Weights of a small mixture-of-experts language model, trained from scratch on English Wikipedia: a softmax router, a variant of Muon for the experts.
Below are experts of layer 5 (counted from 0) of a mixture-of-experts language model. Rows are named router (the router's row for the expert), up (a neuron's input weights, with its number) and show model dimensions 256-319. Each number is 128 + 32 x the weight over its row's rms, rounded and kept within 0 to 255. Numbers have three digits each.
After each expert's rows: "gets" lists some tokens that make up at least twice as much of what it gets as of all text. This comes from a sample of Wikipedia text that the model never trained on. Tokens count by the router's weight.

# expert 7
router:205097122176103159168100107184173118120122094185109153162138101088155149126134101151101146133100134165114062116180134083130136119166119055120094140146106172143086141146128122136133138140180146
up8:137092099093100104156122119119153117120130097156081128152128129137081136129153112120061169184172158143113131117141148149110071097136199105155125122108126124090032118136187158151135145101141120
up9:128123141126128175101131111121198061208136100085123152126178154109149094132151152075099075144137116140068070128081119090138110124149123146141096153138104132087125161158122120131103115071131090
up10:090100075110123127167183112096142144120105109106152124138144075146047145086136141128111132121125110139131131145086101107092205201120155116133139143123066122095150110176118130164130123148108100
up11:155157114126122142074087147092157111177121119121112156068127125170176088173195131108169137135151165134132110063122165130122132092150096121120132085080083140103102152139132198126127140118076134
up12:192081081128143150155079176144155134084124064099126119144114145106120141114130133213150102151110086200138116106142170097196088112151161172158094133158020117151141131132127197121172112169147154
up13:134156165172084139142141165080085156121170207134048236100112148137105192110111130129133107177057109125074139136140159146133118139054107129162108173142127154118172184149124134125118066089094152
up14:191208135179161163139108090094229146181097080105141098156141142124106129118107130094106090124172086093082086105173161130122096128120095107133106142121118130109110148180247123154160112130106116
up15:149135128167131092129138177130133144108124153174115132131128100065152134095099144155117148099164102146088120115151122171142110106112110100134157128123104142067129100120138150202124071126189105
up16:165077183158079110131120123111144138152105068139141110109130169101170116120126121107114176145133132113134120135104161069100140140103153124158140161103115139193107088114154123069158107111128095
up17:161162075097106126147207188185134135099130139145116130103100121090139089096138173092157115122120087098124118157162197119111162123112098126090195071157123107110113189114125120124083165148144079
up18:123118122168151100177116114115122128138170102200140135139152126197129194096094152134154133179194170156083115125120140115177112125187121084177144132162126142100093078098128098166131114123164148
up19:156129125157127115119112107181080112145108127143145187137054112131159116116142130167092147107129052155165111123140164047143135068140103124151127162107144095086116171140038138151107134125082117
up20:166180134198138135145113047159146136104200054139137179110084123130142139098106110105109129158137138175095062169118142112160129141134114108161121204148142164089075085166152153119122100108110137
up21:158170143151149146119196095140165105085178129206137138174123110164105138146164061208145125143174129146129055093120130153133165210141028089129158089133166154115157117154103136127030059128161124
up22:155131140073155154120125153127138081166093120138138144129136165102157143069173138114161145109122137153186081144133143074047128144102134147143126090122117180197130113107151100129048146166129112
gets: "s", "ing", "ation", " time", "ly", " film"

# expert 6
router:160129141104182177168096068121138118147098100168113170118177148108092168117071124135186154183091114126067117165144147097114121141181109186112130148136146119125066130097123085143134099107170139
up0:150231146142100137134149135172185116144120100117189139095111141045119042142132104093164143173139125126118205151124183116141129115128168147092135125173090122180121150070134152102130120180159155
up1:186106111124087079144123131108085074137151108036148146123175120147093089134144168102117178114123144124100151108139120162114153096134099097150135107161161123180204130180108211108130128230088100
up2:124092153125164123163119093134112124102099108131148191126171121055140215127095112121152134078141117111164133151116124159128143169147102143131165132085093113160162098140152120131148111121095114
up3:116109116118194092107144174121154091102135183181201121076163142133127133071121075129140093126120136132083142144109126148167114136187132058049139133176115087207153124119064114200109155154055103
up4:117140141170179074142148108092250112139183136136118129127138127120108094135192098104157138129066113147167139094117128128111155081133181115115108091128137130116086135067058145165126164105162159
up5:142147123106141128091174099115172143149124092099072129176151187101122098109112133100185128119185125121096116094089108129132137035129120121139127104116108173102057164121094125139104091091149112
up6:152151157097150145157122124161182150126233104144192177163162109102123146104161066197101129168051120152090133081096129145132063123174108145178160147170132128125128154128121100154107076165159114
up7:138116116134151134130129167097151099178145130171090060132109123129118161151095113068123145172161135146144164073130121119126121133166217149154076129075141133087086130156095100135186149157109135
up8:120199062134121129162112082134131117097143103157179139144168165103137189056148136115102083122123073129154095145133143107112057177120123145113177122123119098167073081181150126121186118096199151
up9:160176129075146136177132156112125085115098153096130100109128149096107193122079109139144141091078128129129129199090168136123136126122124063204089130102149129175061129131092174125131146125163098
up10:150103127135177103108176148145132164132093134119120167101161124114071138134099171136117175158135081160145157098059116085153174146126142107115180157068107190097147124123092129129099171130137098
up11:138094146115120143100098094110129093120141084149162119096152171072130105104174164109157122126120101072196023143145116161065126106165137150152143129073119130117121136124127092107093106141135123
up12:126140117082085103078141136113112124108084158063100123107129110126111137116143099077201102118093107144142123151141086137124113139138114114066168194094164123146131101147153168131069104111151122
up13:132131215132094118127168101088139131133158139170188078147196114128147115120121135077126126144133136144126132142129156116116054135123161142124144200154130159120175111082148097114118128157099100
up14:091132144120168121110125157076141083168123162089137149162152186126125130114132137177145149090043124088127088174093140152170066128160116107084062159126190127146138116161140197139167163155118166
gets: "\n", " |", "==", "===", ")", " ="

# expert 4
router:159153041147139175128112092171121113124095196162125141120147158100103139144150137119117168132111141200081098070124122112117129147177016109097130151142126188104096099150116100180154121136144126
up8:167104104133068138173104116106093078102091132127126125078134162141071130121136174138102134138107088136148115158117156116124128127130127093100087114145060129154128148099142053092127129105129125
up9:181173185074168133136157148080080101135121173137165093118145104125107145118129168133109148127075126150151134170118112130153187124133111105086091130114117128141108127104168163160117148110176147
up10:119175150149133113113144116128140130149095141032175073098092192097126128167129139134145181184076137140123145114159108148184135126138125169088147100088119157173158148187162122200126153113131188
up11:214143137120143129131117122176145111127109122099134158085099067078107155125128128145122100135115147097074115157173185146160126140123096106140142113159095108141116061143139049154151221185082109
up12:215162173093147117182145123135125135145185102134137129125122132103106117123117133141142114112137134086110176121044118103132153118118145127132120171143082098120107131146108118141158047142081116
up13:128056126146140137174106120136154142118132047150094135119066093145095169164121173074181104081124105114132145119075141181093122084131100118163116138106170117144074176091118241129100199109133167
up14:140128111093077124130135179152096092135100162158135121122125132172155099094148119103122131160124063152094136181088153141122163066109146144126126118161119104138126177138180141134132126078124202
up15:174059120183185132122142125090124127143141161145109142150117148106129085090131127117167152123135119173174150132077080117107134089133132106157153087093174151111159169157188142126062124142175132
up16:085131119128082123114142064062116081155076105161138185124173064094128182107221073113155142171121102115088145122106178094182121070094128139156119144119140128156116120114113169123171127095096122
up17:088098114097134109135081131121174131126137163133076127157134128109117086113186079124109128051163119221048150090137130131133127132104139123155150133180150119122115127087114147125192075126161119
up18:145119128125180133153157174076081127137148123131178118170157049174131124081106141122135114116148083121171119096121112124154120185116152189138108131135132144123124127163132088149147153124105148
up19:135064159166150118085130047145178167168139094132125203132092137125117064210116128136126161113031092136076128148157122089126086147041162108121120122131135150103090106088082151115122153156129130
up20:148141173138111146151112117158125141052079149066064164072099127110114166128109129131134109124151126162158110149128090140170136120135068199120171152105163091125138145107110047139131119106126130
up21:131107102146192125163133123157110127157099116110085180140121147073131099130136141156136116180094124164119094153173129119101107118120103158146117173128134139126141103149160172150136128137175084
up22:152093159181126127172149131082136095130099136103116104145126102139135157151114110107123179130094150026121083125156135139130111218126123143133127134086087116123075099088120120128102119123159142
gets: "0", "9", "2", "1", "8", "7"

# expert 1
router:159174087110142107166109151113119134100120175097104115078143109095134148152146149076141149170125137149136105107149163118123162154121140065117107169189119130120111140160170113149174138171157150
up8:138150128156117146108128125151101128104109104130132193101179178111191098085126121117141134119150169171230157131180178126186127173114157110128134095148182098165133130119088200130098149176144140
up9:129118142114141141183145133044100119122098131160096103100103149153112110050094103162129121183183122198144127030121118127093127120169116145132105113116143131048127145189126123123130148120126088
up10:104174100215068119127093081101143138119152110166106069103171179183125165109100168134115163136085061166129105127124116107160112120180133111177094186139125115162120143199161126073169107139130110
up11:084124083080135075146135087124125090128116103152161084107156117090130133104085144094124044137134092142110087105131120144122140129086142092052137115088124119110127124186192124147209133201145131
up12:143130098123146123124109132154173143072156137134115122209158130076156165153150115145111147141100135090187103125172159117155132102164143114106138170130063162128092112134184183121117135123110092
up13:116104140097107133120098133087053187117142181103137107071101111144164115086118187143123137146134148129114144100115069137193134173127162112128112116133117129149120144135172134179182160124123137
up14:122169150117191070110198065130122117156136075139123179167120125172194103093093154155220131154139127168178114150138139140139074119119149171108118102190140107164145148163152144103149158128130103
up15:108061078105172073102056058124163086113121143118122120125114128136181120148168139158118172063096141135159172092110176125129156132146129185127163084103162154131125153124157145089115116126140175
up16:143034145073108130159121114082138150125119141197075077102160165152111142104133059150059123102114115125125130137127143135139130085118122130158110144098185112081093149157117116147110103131131115
up17:163117119112042055183114163070132101119153072124146083167108214121145135115149189126122146124122134133162134151114120166124116050143195100122132151144167150128118112140165087153116123143136122
up18:117179122093180137140135133148096116118143084183087163143098115124170138177069122139122087148082186158104116124108147153066092142102103088122127069115153173135132166123140138124126086134172131
up19:111162133131172135085150134102141099104082078120098104147141154057175152158132174121149129106142025132161132163125174128152153147154138128124131170080116124125108142150167143137171085205085170
up20:107155124121170138173120123136130084129141147109114147157143124130161086129150129167136075169113134128171084137164144150124109120134162121130111126094170153143077160085104145075143090150114134
up21:157097187154121174148107135136130138171124095209142128124145101090102137078109102113106124087050134134091095130144074102128129162070149112130133158186134117156095113138108142115166094124052132
up22:142124143130138127158176137112159049102133101118065134125151097153121070117185137125088130125162156178198100091131085134110129117137129122148076168195095175126173092145129135122141190128144150
gets: "|", "-", " and", " to", " of", " in"

# expert 5
router:118098168058172120119098113150178098101125099137137148090131114090104105090164119117158170166099100114154111143110171138117164141117113105164113180117178166123149154147043097122175155164148137
up8:140126130111125118078113097077130155140143134181163048145158128097126139082121082084125029193136109098111126089073177134124142143136129176154168127068144213124128167117109105106126125189130197
up9:132128150121141166149125080122169122115130129188185162160096046158146187101122132151136175146102141149174139152129125196115114178142039108143090165132125160163101144139149119125116107173144188
up10:121132114104139119115123118091183166132146147094136104153190128105129134128148213116155105184147130103123138110091155154149111115184136111161109142188119120116095103132079133128090129169148126
up11:112038117112116195152131117149103102131096138167130177152172172148092187099069122128088169156050129118121128162083118160068182128138142108040077152105177124124070174134134131122130087143130096
up12:165138112133119145153151124051111176114095169165090123133141089022117119141142153183094150142132102116084225127136132129095209146103124140112156145088161129167155172136134112159161142153155175
up13:134083102186141130163056137115110155128136178070162144112130084112126119202101123132146097126086099124158149172134117114095152085143123130105163126101163146140113136112111082136183109198181125
up14:111110162103137104131099098100080135175143134184089126060090146104086128130157144120119166204062149125122105211119162094134177143095149160113123092119064105120088161134083128145158121149129114
up15:104171146040125121170124045150170196124090146130137071099115187166128132116121142089102126121177189119113145134163182084097083157116150140136184187156128110062126122148169137083149145128146166
up16:145094191121150141131126051153106079132131127127100139150122080144038118184062131071149112140090121144123131086126128140147075101120115122133074127166108098155074115112138185128166114169119171
up17:125143105058116112115040158159182158162120131133139135126137130136127056076155123117129108127141121131151069129151115141075105126130134140092129061203160135107124126168119105187139162089157171
up18:200117159074167157130141150147129106136111161182092139126100076088073134117130133083093144127122126094125123146124105126078129159099135132125154178131078156130076143144162119096162132108100121
up19:168124114188182090113159102124135185191102133136132147056127174104104110142153195135122084134150143108119135153102145116141152140159118133152133058134109146081156134127107108117166096079131131
up20:102147125061092161048109126186123145129174126090178145117201126095139090100203149155177067103156107124163029110089194146099132031187162151094110138119115135117211162113128146126052139088143096
up21:065126129110087189133166109089158149137127112142145129193098142144151071159163100126158120086149123146149157093094133093077089132174093201115094194170091124147063130119115103148082154150098131
up22:145142125054131088128117115132183092128153053143138155129085124116184193121091085087130141166089044147155139105125150100103121146074117133099114154161113102092119158116115163139155149077150131
gets: " (", "a", ",", " A", "i", "ri"

# expert 2
router:130181039148155174154116119159161095132093156149137179110135144119126147163109149099090180169068129148103131075133175117091127156173096147135111096142153107142102102125152120108176076153163152
up8:120093103134126122097114089086138124139116131116153193163084109149131198084131107132124111150125134084109125118133141093139127154072160138096086080130048089102135180127089120193128166139158031
up9:186126120115158135092181136175171097155131122170108181070136106153111097099132190122136137074163129113136115102143193098117167132147142103087134170187136094128086136099149113156191099119103144
up10:058059114101163093157190144137116123110117137138078204131114155121115113127129126141137148179084112162135087062184159140115103163161102107154221131112067153127132129132133112074098134205104115
up11:105131108107178187105076175129176149155111193137101105226152132144156124100107148116172129154115126104103133124109130127057165089149118116102083135107111077093155135163112124096137137122100182
up12:124134174109205133024133103114105120169164076132195162094150130170119147108132099149124076117092150087145097171129130123100172116130132117139090135178108125162025029141100149100126130119101130
up13:137123108120137073151132149079109157124123180115137171134160121137091186121132194121065090103090040170125082084199136160123124107048108176096075069131110144169113126110143130094115078169155114
up14:130126159081133118186200128130055073129223146103120110133109090096109132107027195126130128139188073175096087105109171099169110122151187171168127154128158115158120135122161106102140134112128128
up15:137109117068098158129182068126236167154112118115139112155119134064114153161148176180141127172125118164165088145149098124116109174142109182154111131119160121150127148147120112136176078163101084
up16:106103166114133083143104103133086160095158102117172152118140107126160083131117105112126185123148090178134128160147117123159122149083166115105138135131112120164131139194074122067147130119111098
up17:095145157128152102149107106199073125123120169104151124145158145117093133057078134191125168137119112123185111115083120133210148123125177173108135098128038089172119132131145096189082173138124118
up18:102114081160116133075081224139070107146075142079047112142032112128135132095057149124128074113123156092114122129134128146199140097151115137144059113145165128120116130103141137140127105145178156
up19:141215097127118146094144125128144149135125176138168193169163171099122123127181201083078144084146165221105156139115081079073124139148050106164138135173117124107169073117098130103087140129105140
up20:126106078133125106179147112142062123125116111153131131133111118166129115091071130132163056117128077119098132129113033098144050206106150127171105150165146081125101113114140112128104104158055121
up21:131139124113120113151123065154169139125149151117140193151139118180127090154137190103140135105097086128127085129111130124231083185119104139103160144082132147143096059063103095121133095125142086
up22:112095108067075148168130127155119186064122128129124113152129118142104023114169142090124101082138150157122186089176153126134135126176126105099088136108101093146103124124153100125093163131170105
gets: " ", ".", ":", ",", " \"", " was"